Weights of a small mixture-of-experts language model, trained from scratch on English Wikipedia.
Size: 9 layers, width 256, vocabulary 8192, 25.9M parameters.
Training: a variant of Muon for the experts, 320M tokens, 4879 steps.
Below are experts of layer 6 (counted from 0) of a mixture-of-experts language model. Rows are named router (the router's row for the expert), down (a neuron's output weights, with its number) and show model dimensions 0-255. Each number is 128 + 32 x the weight over its row's rms, rounded and kept within 0 to 255.
After each expert's rows: a language model's description of what the expert responds to. This comes from a sample of Wikipedia text that the model never trained on.

# expert 29
router [159 124 142 153 149  62 154 159 128 143 124 164 130 147  80 108 164 103 106 126 151  91 112 184  85 188 175 112 127 109 153 131 117 142 117 152 108  90  79 133 125 104 101 149 130  67 191 154 124 108  85 126  85 117  95 164 123 129 155  98 161 179 148 124 109  95 126 209 171 106 151 126  96 120 148  66 115 125 144 179 121 150 118 106 150 105 129 109 147  97 119 152 143 162 139  48 140 128 127  66 143 142 140 152 138 128 143 141 122  82 130 163 182  92 103 166 191 174 141  80 125 164  68  50 133 130 119  46 118 176  80 136 140 137 156 116 209  75  98 141  92 118  89 181 164 108 129 157  74 110 161 154 147 175 110 130  99  77 155 147 158 112 162 148 133 140 145 152 130 125 123 142 125 122 138  73 151 115 127  73 162 132 163 131 115 167  58 123  67 117  90 124 123 107 110  90 107 161 135 113  69 107 177 156 152 119  89 178 136 145 110 160 138  71 183 146 101  76 131 124  95 138 168 145 166 143 166 122 146 167  75  84 126  92 198  76 209  99  88  53 121 123 145 117 114  91 119 115 100 157 115 130 143 123 106 149]
down2 [176  94 161 129 143 109 153 159 116 171 111 148 147 115 129 140 117 185  98 190 147  86 161 119 132 130 119 161 115 176 102  88 111 115  99 121 166 161 147 116 128 127 120 180 140 188 149 150 107  90 157 124 226  88  95 141 113 159 159 173 110 134  98 171 170  95 110 157 149 120 143 124 124 126 155 152 105 120 133 135 163 126 153 101 162 139 175 156 119 136 120 103 197  71 145 160 142 116 125  76 119  95 137  83 114  64 122 133 100 193 152 122 141  93  66 165 149 149  95 110 188  99 155 121 155  89  90 102 116 142  60 130 182 100 120 133 171 106  93 180 110  98  91 126 147 145 113 124 156 144 153  37 122  96 103  91 134 130 113  62  57 128  53 164 110  82 118 133 193  66 146 150 155 139 114 114 134 151 114 105  86 156 128  82 179 130 128 123 107 125 112 115 110 125 125 170 103 131 121  88 140 132 146 172 136 113 141 118 151 132 181 145 117 151 125 135 116 156 192 141 113 145 124 146  60  87 135 107 120 171 178  84 138 138  97 159 197 181  94  73  86 110  84  68 116 145 150 174 123 118 185  44  59 109 120 108]
down3 [111 128 133 140  98 140 115 130 209 133  69 135 183 129 143 169 117 201 122 199 118 133 155 156 158 125 143 148 137 190 119 143 130 165 152 227 153 108 178  59 126 149  50 135 144 161 171  98 143  86  70 170 132 195  92 116 119 167 123 130 181 109 118  94 174  98 111 126 131 178 176 163 138  87  92  69 123  59 125 134 135 122 139 125 126 144 117 146  98 132 157 128 139 101  93 145 132 118 104 189 162 140 115 128 196 172 120  41 126 135 141 101 129 116 106  66 128 109  95 156  92 117 134 103 112 105  63 112 109  85 141  78 129  96  77 147 131 149 157 136 155 179 157 161 100 101 100 111 125 113  98 110 152 141  87 116 150  63 140  67  92  99 113  97 102 130 136 166 121  33 146 156 142 118 129 107 123  98 116 117 191 157 132  84 105 104 160 119 141 119 167 152 139 112 156 121 126 121 173 120  69 104 132 116 185 114 153 182 167 143 126  96 133 170 120 113 118 147 122 132 102  79 151 145 135 158 121 139 102  95 139 158 154  95  97 143 196 131 132 119 136 121 154 144  87  87  44 160 161 106 209 111 153 112 128 130]
down4 [127 133 136  87  77  92 152 174 125 138  85 161 126  36 103 102  66 113  56 136 128 134 107  64 111 186  62  55 165 154 133  96 153 171 100 185 123 166  82  71 142 144 113 185 128 157 151 151  91 145 189  58 105 110 146 114 117  32 191  91 113 183 182 133 134 145 141  91 137 176  92 176 118 129 156 144  61 127 171 168 159 118  95 161 155 105 117 147 140  99 147 140 119 132  86  98  36 112 119 139 107 175 173 137 156 133 161 118  89 136 155 138 131 121 122 151 138 146 176 150 105 127 105  87 140 150 121 112 141 119 137 165 121  81 161 101 169 127 162 102 173 110 116 134 109 103 155  76 122 111 163 151 119 115 175 120 161  95  94 129 124 194 177 162 137 172 127 139  94 141 130 101 140 194 140  56 119  92 172 123 120  79 138  55 103 134  89 163 131  81 148 155 163 180 145 125 175 137 136 142  68 146 117 135 150 149 126 107 108 115 136 118 108 117 151 148 144  71 130 158 161  64 103 147 121 109 159  86 107 106  95 150 126 135  94 144 158 121 140 145 137 150  77  96 123 126 105 130 137 149 153 111 136 144 151 174]
It responds to: Digits and pieces of years, especially the leading 2 or 1 of dates, in table rows, career timelines and date ranges.

# expert 28
router [114  97 107 136 142 164 110 124 196 123 112 118 123  99 161 111 137 141  93 156 169 127 138 164 151 174  60 166 176 176 101 125 147 137  98 176 128 131 116 143 165 124 117 144 135  98 103 154  95 122 112 128 139 141 124 101 169 148 115 118 131 128 151 104 144 132 135 176 133  83 144 122 118  99 137 145  97 122 117  90 168 104 126 197 144 127 171 168 159 169 126 135 112 114  96 150 172 103 140 143 167  97 173 150 172 198  90 134 129 140 130  93 136 116 119 168 108 174 157 166  85 116 100 132 121 212 143  50 112 145  46 135  99 141 184 104  99 109 157 154 112 144 129 129 149 170 118 181 127 144 112 157 114  80  45 143 177 159 155 173 150  47 154  97  92 103 167 147 136 127 123 133 146 153 167 104 130 185  97 183 153  96 202 154 127 180  90  93 208 142 120 152 127 143 141 141 152  96  99 127 166 140  67 129 160 152 112  58 103 144 170  99 129 106  64 123  70 139 108  85  86 126  89 114 149 146  69 140 150 157  93 126 138 195 106 110 134 148 111 153 108 102 136 147 146 207 125  88 127  61  75 104 219 141 123 111]
down0 [115 128 127 179 159 122 130 162 131  55 122 121 130  74 107 143 107 119 147 118 180  98 162 144  67 123 141 125 127 121 173 124 103 156 147 113 161 118 104 105  91 108 126 134 103 136 136 140 113 177 196 110 131 105 145 147 152 120  85 113 142 127 127 125 118 131 106 102  85 139  95 108  20  86 142  94 167 119 170   8 126 132 116 137 150 103 100 155 117 187  50  81  88 140  92 104 136 111  74 169 150 156 146 103 115 131 108 127  80 138 168 155 180 165 175 142 124 110  82 108 127 127 127 107  85 172  88 147 167 110 135 141 129 161 120 151  88  76 121  90 135 103 156 105 109 190  58  81 111  91 136 197 154 153 117 161 140 109 152 150 104 140 145 145 127 138 105 123 118 157 141 175 134 143 146 154  81  94 147 101 118 148 131 116  81 147 110 127 165  90 112 170 116 124  94 188 166 174  84  88 117 125 173 156  55 128 138 183 193  97 152  52 187 173 147 157 163 134 136 125 125 140 178 110 156 146 160 124 112 165  70 119 150 118 112 131  94 162 143 125 102 103  88 149 135 161 127 181 171 107 118 154 197 135 185  52]
down1 [176 134 144 150 121 182 140 174 194  91 143 126 155 119 125 121 179  77 104 156 160 162 143 112 179  41 148 149 158 170 137  80 109  87 134 133 117 171  57 114  40 138 147  35 138 136  92 119 137 133  92 149 139 111 121 184 135 142 127  89 150 169  70 128 138 101 135 119 131 117 121 141 135 147 121 102 182  81 163 140 109  94 134  56 171 168  98 164 176 142  99 107 120 115 100 167 146 145  84 130 141 181 130 124 103 184 160  86 133 121 144 120 170  82  60 164  83 127  56 109 168  98  84 113  87  56  79 172 104 109 100 149 121 157 112  96 121  94 157 152 108  99  91 168 132 126 163 124 116 130 121 130 206 135  85 111 115 103 130 142 155 142 133  94 119 121 126 167 136 129 134 146 151  92 104 186 105 138 159 131 152 123 132 166 140  57 132  91  53 100 217 150 143  96 134  81 165 157 169 116  95 140 129 128 168 129 131 106 148 132 120 167 125 147 161 102 134 173 127  97 107  96 135 136 138 120  90 140 174 129 109 171 168 143 128 123 184 178 149 174 121 133  87  53  89 123  91 111 116 135 155 142 138 123  90 175]
down2 [132 123 150 116 128 164 118 126 187 149  87  97 153 112  97 129 167 129 130 160 176 176  93  80 107 128 124 158 180  95 161 119  91 172 149 101 176 115 109 149 111 110 171 123 120  92 181 150 120 163 162 117  99 188 118  21 103  82 174  82  70 156 128 128  85 201 101  91 147 133 132 123 123 116 118  83 116 133 146 126  91 109 118 103 100 130 133 137  87  64 127 162 155 120  84  80 173 132  82  94 173  81  90 119 160  91 127 176 114 109 130  83 173 148 160 148 157  58  82 111 130  78 146 143  74 174 105 158 117 105 160 184 120 109 163 202 104 165 129 147 140  75  72 131 165 177 126 135 114 182  55 102 114 151 139 111 159  98 111 140 117 143 201 102 119 150  96 124 131 175 123 169 150  86 129  86 149 132  64  74 142 118 150 150 101 149 115 154 143 136 120 107 143 196 131 119  89 110 150 120 143 110  85 134 134 132 142 192 111 194 141  94 168 177 175 148 141 157 130 114 136  81 177  99 124  99  69 113 100 118 126 117 114 134 124 193 136 138 130 140 117 133 138 135  88 177  82 120  98 172 138 136  94 130  71 148]
It responds to: Word endings of proper names inside table cells, such as arenas, stadiums, players, companies and places: Spect-rum, Ald-ridge, Port-land.

# expert 20
router [ 83 147  59 161 129 103 123 153 140 143 164 118 106  92 169 137 101 127 152 160 139 120 129 150 150 108 144 104  55 126 129 153 152 119 138 126 155 117 204 124 123  97 133 139  97 164  45 144  91 179 122  83  88 107 102  73  98 164 109 152 111 142 164 123 156 141 196 141 106 131 129 127 132 106 132 190 101 115 120 105 104 130 173 143 119  85 102 140  87 174  82 131 152  80 127 165 132 131 150 175 168  98 206 144 236 153 125 136 105 144 100  78 118 175 178 146 161 163 166 162  88  83 128 148 145 155 105 122 136 112 127 146 137 149 136 162 116 139 119 107 100 154  80 169 143 159 160 148 198 132 156 144 131 123  37 150 119 138 123 120  95  57 106 190 144 113 163 139 111  85 127 155 130 106 137  88  81 145  95 151 130  94 160  95 106 106 133  84 175 120  84  95 107 143 150 117 148 122 116 122  67  93  69 124  57 107 162 150 200 145 128  47 119  93 100 128  90  79  94  95 186  89 123 146 110 163 107 153 111  96 109  99 110 134  56 151 104 123 126 129 115 135 131 147 137 177 126  77 187  75 101 109 132 179 121  93]
down0 [158 134 104 129 156  93  66 123 163 107 171 125 124 136 177 142 140 149 115 100 146 139  80  91 167 116 111 118 189 161 117 148 140 163 189 147 172 155 158 142 121 132 141 101 188 107 128 119 129 179  76  74  77 135 160  91 168 124 121  98 107 178 171 180  22 146 149 212  94  93 125 122 104 168 115 127 120 188 145  95 147 126 140  84 115 155 134 145 115 128 155 122 142 131 172 168 150 120 131 148 118 108 191 141  59 115  84  98 139  92 160  87 150 136 108 138 143 106 146 157 138 144  61 106 119 115 154 122 107 116 133 172 162 158 179  93 171 112  68 125 140 166  93  93 141 108  92 133 129 126  94 160  72 152 138  89 172 134 108 143 132 178 166 120 121 117 137 116 126 132 102 174 101 118 101 151 121 151 111 102  95  31 125 161 211 156 106  98 121 103 129 149  84 105 188 112 131 106 140  93 101 121  34 110 129 166 145 132 111 144  64 133 147  66 154 132 106 114 122  86 148 116 121  96 123 114  46 142  79 131 114 182 113 113 160  90 163 173 100 115  97 118 170 114 126 218 149 159 102 136  95 156 161 167 131 109]
down1 [125 123 164 147 151 160 112 139  73 111 120 146 175 100  92 148 128 130 194 113 163 129 136 152 123 103 175 159 140 110 125 195 131 149 156 177 146 125 117 103 195 119  76 147  58 120  56 103  97 118 134 104 136 155  49 178 117 141  90  97 156 134  84 115 131 157 138 133 136 129 102 120 149 167 120 124 177 167  55 206 150  70 156 115 112 107 105 121 183 142 119 167 156  89 142  89 112  97 129  70 132 198  90 135  88 174  90 161 164 129 108 111 139 134 199 109  58 135 180 118 117 174  78  94 136 150 128  82  86 190 166 188  90 132 127 159 186  82 137 134 161 110 163  84 130 117  80 181  96 160  94 135 101 151 119 129 114  85 106  90 116 129 104 137 180 107 116 136 104 154 164 120 148 129 131 122 138  72  96 170 115 154  88 161 117 120 149 105 181 144 138 121 116 131 107 136 137 162  79  31 177  98 131 128 146  78 156 140 112 136 161 144 117 173 122 134 120  94 110 115 159 118 118 104 136 145 112 170 101 102  61 133 142 164 117 173 114 125 210 136 137  81  70 113 138 141 142  91 142  89 187 131 114 108 110 100]
down2 [ 97 185 136 140 137 104 121 132 108  94 124 110 157  67 122 148 148 168 150 132 103 151 114 115 166 104 142 107 125 137 151  86  79 115 169 142 136 164  94 118 171 120  91 194 123 167  73  98 125 163  74 130 148  57 153 113  72 182 154 144  90 118 103 156 111 151 120 126  73 153 149 149 153 127 143 105 153 129  99 146 137  92 148 149 145  75 165 133 110 170  89 112 187 140  94 111 131  86 172 155 160 116 102 111  86 175  58 131 130 106  47 173 104 126  96 135 136 102 119 173 128 182  71 104 102 218 152 109  78 113 158 115 136 147 159 127 132  54 101  93 111  87 138 130 134 171 107 156 157 102 126 119 150 146 124 105 200 130  85 133 201 132 107 120  84 172 104  76  91  96  76 148  84 124 162 103 144 166 141 133 139 158 124 118 169 159 119 137 125 166 129 122 107 154 166 117 178 184 126 125 131 145 160 152  92 117 111 119 133 126 133 140 142 107 100 183 155  68  76 118 118 138 124 125 155 158 154 158 166  44 117 107  77 145 152 126 173 155 118 103   1 154  93 164 164 162 117  56 157 151 126 120 148 109 152 142]
It responds to: Final pieces of personal surnames and place names, such as Cromwell, Harris, Goldberg, Weimar, often followed by a comma or 's.

# expert 8
router [145  98 137 176  83 128 161 137 137  94 115 145 107 110 144 140 148 127 153  59 133 117 134 180 137  93 164 223 129  94 170 149 128  95 160  89 143 101  96 146  98 144 153 177  99  95 219  90 112 114 149 109 128 143 148 142 103  78 134 168 137  97 128 109 146 133 120 151 190 107  75 169 147 109 141 145 144 115 108 159 176  92 114 164 120  70 178  99  50 105 152 115 133 104 120 148  92 175 105  97 106 106  88 138 104 169 140 144 137 145  60 141  89 145 107 133 158 140  72 129 174 137  84 127 128 156 140 165 122 129 157 168 162 115 105 131 105 177 162  88 191 124 182 126 171 106 127  56 123 137 147 148  90 145 114 102 143 144 123 104  61  99 118  99 153  79 105  86  97 147 165  66 202 171 135 128 116 112  94 124 130 211 188 164 128 107  79 105  83 127 142 159 124 147 147 128 137 145 129 121 147 148 149  89 153 113 133 161 125  93 142 204 175 166 163 120 227 155  62 158 142 137 105 158 113 144 130 100 102 177 109 116 112  62  70 163 133 131 123 112 122  90 112 123 131 110  98  95  94  64 107 133 136  96 174 151]
down0 [178 100 100  78  87 156 138 168  97 148 148 171 115 196 124 115  97 108 172 148 137 160 156  67 158 105 106 140  44  70 150 120 112 127  84 156 101 150 109 150  78 127 147 135 128 108 117 201 138 128 186 118 158 124 119  97 141 117 130 166 130 142 131 112 145  94 110 110 114  88 105 123  81 121 108 137 109 113  60 171 123 146 182  94  95 135  89 106 131  71 178 114 106 146 125 130 142 137 120  80 123 169 157 172 165 219 118 110 111  73 108  71 158  80 129  97 124 178 111 123 136 126  55 114  92 127 208 131 178 119 170 128 150  86 111 140 144 171 120 122 119 173 128 131 197  91 113 116 116 157 142  72 124 153 116 106  64 142 149  91 159 175 179  98 113 117 171  75 145 123  80 110 176 177 108 131  97 114 170 132 119 143 115 137 114 141 128 104  88 110 133 107 128 171 156 133  77 108 132 152 161 122 112 139  87 111 182 116 131 149 142 216 144 110 150  89  97  86 138 177 166 166  99  56 173 125 185 110 156 109 121 125 110 145 147 112 131 166 153 142 169 176 170 113 121 109 186 139 150 119  80  50 169 129 121  95]
down1 [ 65 129 167  86 159 173 104 127  86 152  90 180 172 160 162 142 110 131 161 127 107  96 101 141 163 141 199 170 122 100 128 162 165 129 125  71 162 161  76  76 120 121 117 143 153 136 106  79  70  61 130 120 122 125 175 155 123 164 130  69  51 126  91 123 129 180 159 168 132 151 109  84 102  89  91  67  96 144  86 116 136 146 146 141 146 166 130 104  95 128 124 117 102 138 178 152 161 102 181 139  99 138 174 113  66 125 142 142 144 125 141 153 119 178 186 131 156 110 105 141 121 109 138 103 116  74 175 111  95 169 108 135 153 128 133 152 164 121 151 128 120 131 121  58  96  52 112  89 132 154  68  96 148 151 161  78 163  96 153 181 126 112  94 114 181 141 126 120 193 136 130 158  68  98 140 161 121 140 126 114 120 158 100 140 121 177 138 127  93 172 109 105 144 140 115 137 136 114 178 127 137 149 134 143 155  62 113 109 128  79 167 109 140 139  98 149  72 125 182 123 187 139 130 171 124 125 106 149  85 108 158 140  12  97 153 188 125 156 138  65 125 119 132 190 118 109 100 189  59 126  99 159 111 118 137 164]
down2 [123 106 145 107 117  78 176 152 116 119 183 133 155 116 138 119 115 120 167 133  90 101 106 175 150 105 153 121 138  75 126 160 100 108  80 138 114 154 149 119 148  97 170  70 107 162 144 148  65 134 113 166 170 118  83 200  81 104 166 173 164 176 148 148 157 120  62 120 124 138 101 134 105 178 103  93  68 152 111 147  70 143 135  27 156 162 137 137 144 151  67 140 149 140  92 132 130 203 109 128 100  43 158 163 117 164  99 139 100 141  93 105 125 171 110 152 104 125 140 124  61  69 139 110 181 148 152 193 137 153 133 124 156 151  97 172 147 132 175  97  98 105 139 164 135 128 167 171  95  82 145 107 141 102 106 114 137 144 116 162 190  71 163 119 119  96  61 190 130 131 120 123 171  64 174 110  79 110 134 152  65  88 112  98 163 103 129 118 128 128  92 135 146  68 150 138 124 100 156 120 134  57 190 195 134 125 123  67 133 151  90 144 125 119 111 136 142 111 104  89 179 107 146 109 163 117 116 125 194  82 151 143 126 110 151 123 169  99 115 139 126 208 101 163 109 112 123  99 156 142 159 149 155 114 133 157]
It responds to: Modals, quantifiers, number words and common verbs in running narrative, often sports seasons, such as would, could, two, only, finished.

# expert 9
router [126 129 137  82 113 151 127 102 126 100 126 136 126 129 142 128 164 203 148 168 167 126 113 113  84  84 134 159 133 202 113 146 101 122  55  95 108 132 108 131  58  91 173 162  90 140 158 138  81 106 173  92 133 147 120 142 136 133 129 197  92 135  69 188  69 110 160 139  68 117  78 123 145 146 110 153 113 181 103  91 129 123 104 119 131 135 107 132 144 124 115 105  95 158 124 152 157 158  86 111  35 112 112 193 145  63 233 133 109 157 124 136 142 170  81 120 141 146 160 124 146  96 154 128 116 152 115 190 119 186 156 115 159  85 120 101  84 109 115 114 196 110 138  93 108  75 122 114 148 188  88 164 120  59 138 115 116 137 130 119  97 124 118 115 178 118 158  72 152 111 110 120  76 134  93 167 124  97 153  92 140 143 147 160  85 143 157 120  82  78 154 117 167  91 122 142 121 151 204 182 109 159 169 153 138 127 115 178 104  91  87 170 120 153 158 158 123 131 188 155 117 127 118 146 107 157 175  88 145 159 180  99 127 149 175 101 128  85 135 156 178 174  85 123 111 137 125  89  62  77 130 130 146 108 127  76]
down0 [124 143 119  86 126 140 162 159  79 100 115 120 107 106 104 127  52 156 152 135 107 125  71 190  80 144 116  98 161 132 122 184 210 150 175  77 115 135 164 115  87  82  98 107 120 143 115 138 109 100 135 111 125  84 138 117 107 120 116 120 170 152  94 180 141 168 105 163 119  76 155 159 136 119 111 168 136 161 204 130  93 125  85 158 153 155 186  94 102  91 102 199 111 118 147 145 195  95  80  98 169 165 137 141 171  87 107  97  84 131 148  98 127 116 144 117 127 102 102  77 100 123 151 115 120 145 171 100 116 108 189  95 135  77  86 118 116 116 138 148 184 167 203 174 169  92  80 173 144 139  99 155 140 114 115 100 177 105 173 112 118 213 118 136 144 121 145 103  64  75 113 157  75  77 121 173 140 119 109 174  84 117 154 117 144 137 144 135 131  31 115 143 133 126 124 142 144 151 140 125  88 113 164 162 158  87 106  98 174 137 129 113 115  92 116 140 103 180 137 115 183 134 111 124 136 105 135 147 126 148 165 158 193 126 121 133 134  95  99 124 179 115 103  97 154 122 158 124 124 158  51 103  41 183 173 113]
down1 [167  95 140 126  82  86 139 108 143 181 131 166 131 169 166 141 171 130  92 172  85 119 114 139 107  58 136 156 117  83 136 180  94 122 115 155 130 146 123 135 129 128 177 111 144 127 102 159 116 148 133 197 120 203  91 105 120  99 135 144 106 139 134 109 135 142 128 140  70 129  49 142 160 146 130 206 158 141 124 167  93  87 157  81 141 121 178 172 134 127 116 104 157 125 119 113 181 173  86 134 139 136 159 129 149 124 125 121  80 134  99 158 154 100  70  95 111 197  81 131  84 127 146 156  76 149 115 130 176 136 130 166  83 172 127 162 108 139  94 131 113 147 140  98 161 128 115 139 121 165 172  94 118 120 160 130 141  81 170 127 158  88 150  78 125  79 143 212 138  40 115 109 121 161 165 170 177 105 112  68 111 121 171 117 132 102  94  92  89 109 133  79 102 106 184  97  96 136  91 128 182  97  87 124 115 142 130 127  72 100 160 124  71 109 128 151  84  81 123 100 166 140  98 108 176 110 161 123  95 164 131 187 115 117 139 111 183  89  93  73 131 129 153 207  89 111 122 161 146 112 179 113 190 134 198  76]
down2 [128  90 166 166  73 187 192 142 133 118  84 155 113 135  32 125 131 139 207 171 150 107 138 187 177 136  77 112  64  97 114  89 146 120 149 114 127 144 130  83 128 142 124 120 144 163 137 113 130 139 111  72  85 190 152 129 121 166 129 137  87 128 103 127 151 104 130 121 166 127 147  92 118  98 114 138 146 158 106 159 158 118 147 100 183 108 115 137 133 107 139 106 148 157 139 158 118 213  79 119 170  69 182 139 107 119 154  54 127  96  97 165 115 115 142 180 106 105 124 185 125 114 133 177 103 126 111 109 161 145 168 118 132 174 154 167 136 123 127 150 133 110 104 169 157  67 140 119  95 152 100 113 120 122 151 119  77 157 137 128 115 186  72 122 116 135 140  91 117 208 162 180 131 137  88 121 182  95 176 102 126  92  83 127  74 134 164 160 146 167 122  77 109 128  90 149  88 140 134 119  88 115 163 135 115 147 164 156 100  90 110  85 140 103  67 130 209 170  92 108 125  95  28  80 147 131 178  62 152 107 133 110 160 111  87 142 157 164  73  99 177 128 111 169 115 130 134 148 149 135 108  99 102  76 160 121]
It responds to: Adjectives and determiners before nouns about government and elections, such as directly elected mayor, legislative powers, incumbent state senator, rental vacancy.

# expert 26
router [152 101 136 112 185  96 158 136  95 132 162 141 103 108 153 102 145 110  85  77 200 115 146 166  85 128 212 136  90 169 143 143  96  98  98 168  91 122 153  93  77 136 109 161 142 177 142 100  93 178 149 169 164  94 136 103 137 154 192 154 112 174 144 187 173 113 140 187  91 122 108 129 197 112 167 152 167 152 153 156 100 141 132 111  73 115  90 108 163 139 173 123 202 121 155 164  82 171 162  89 135  92 166 176 135 110  96  87 116 124  57 130 162  89 172 114 132 100 116 102 138  99 143 140 123 225  97 126 134 139 156  76 125  82 121 122  97 126 136 105  72 169 160 123 196  93 141  98  90 111 119  75  96 123 109 143 124  93 128 131 101 105  96  88 144 117 107 112 132  50 138 113  83  67 143 103 104  94 146 137 156 131 116 124  87 109  93 163  93  99 109  74 113 145 152 131  66 116 150  69 142  80 183 160  96 145 139  93 125 145 154 137 116 172 147 123  84 105 130 185 108 160 123 121 112 114 166 105  91 176  92 121 116  94 104 148 153 184 107 163  87 102 149  91 147 133 147  69  95 130  98 137 179 136 123 132]
down8 [149 189 143 110 124 159 109 147 161 120 141 156 136  88  92  46 121 104 140 160 164 104 108 121 116 142 114 161  62 157 155  88 196  62 174  99 100 148 179 141 153 145 103  91 146  95 140 121 138 107 108 128 127 138 158 154  91 128 202 151  94  79  73 145 164 113 114 148 125 211 165 203  77  98 135 171 160 132 155 184 135  58 161 127 134 143 150  68 137 125 182  62 155 110 156 157 112 108  81 158 108 104  80 169 123 121 122 119 155 132 111  96 117 102 136  99 153  96  95 131 127 113 129 147 102 127  76 140 114  99 129  99 113 123 135  84  61 121 126 133  93 120  86 159 167 165 121 147 167 134 102 126 111  66 161 120 157 158 156  54  92  80 109  98 154 185 169 136 127 143 130 174 161 183  76 124 145  69 129 169  92 141 117 170 132 105 121 122  90 132 175 143 120  86 139 167 133 184 113 162 134 158 152 119 126 126 146 151 168 134 158 158 150 194  83 148  85 161  90  89 115 145  57 117 135 112 171 120  84 120 146 120 106  71 161 162 112 123 115 149 140  93 143 175 147  89  51 139 100  95 135 135 177 150  95 144]
down9 [ 56 139 173 157 121 199  88  64 144  83 116 185 131  95 128 135 100 106 138 137 164  75  81  90 143 139 132 196  73 215  94 115  70 128 203  98  79 109 109  79 139  92 143 138 147 154  79 152 104 125 115 123 138 162 161  99 101 124 104 176 120 155  92 102 153 172 150 165 182  60  65 131 103  82 162 149 137 125  69 158 175 125 165 168 115 102 147 207  80 125 113 164 152 113 132 107 153 159 157  81 103 150 124 115 137 141 115 121 102  94 155 109 162 147  97  85 102 181 148 162 108 171 137 139 140 179 127 134 169  79 105 130 111 102 157 120 119 118 109 141 144 124 203 128 164 110 172 179 148 115 180 172 136  98 140  83 101 150 118 116 123 171  96 143 126  74 116 120 161 185 115 184 121 162 183 127 126  76  76  62  85 147 102 106 152 182 158 195 125 116 124 118  85 110 119 129 156 182 146 130 133 128 173 125  88  90 116 131 126 120 134 137 130  63 116 113 126 119 151 134 143 140  99 157 113 137 108 137 144 122 139 134  92  74 154  72 124 129 148 119 145  94 102 113 102  98 157  92 101 117 197 137 145 132 159  87]
down10 [ 96  90 108 123 132  69 118 142 107 122 118  75 114 130 107 106 117 143 149 137 121 163  86  99 122 104  98 122 133 160  72 127 103 116  96 106 107 156 123  90 174 142 138 166 179 133 133 128  99 191 174 136 144 144  99  59  94 123 110 137 110 116 110 122 100 130 165 133 153 109 111 111 174 206 125  93  98 142 111 116  92 224 136 124 120 117  81 149 154  94 163  77 153 143 117 119 154 122  93 121  87 142 207 156 133 161 114 119 132 112 145 129 137 129 180 193 169 155  94 102 114 121 184 135 129 134 174 140 120 220 202 161  90 124 106 134  85  67 116 143  84 104  93 140 110 155 100 132 119  72  66  80 151 131 181 142 112 129 131 194  81 216 100 102 176 169 114 108 106  97 102 109 121  99 161 155 124 133 109 114 121 208 188 109 107 165 100  88 164 113  99  91 153 107 148  98 162  84 124 130 145 252 124 163 172 100 160  98 173 146 111  96 116 140 131 125  98 129 121 127 138 140 135 117 111 130 168 138 107  68  99  80 180  95 107 107 148  71 155 137 163 152 130 146 106 129 134 112  89 109 134 166 123 197 100 122]
It responds to: Nouns and phrases in sports, film and music coverage, such as game, season, team, championship, won the, album, stars.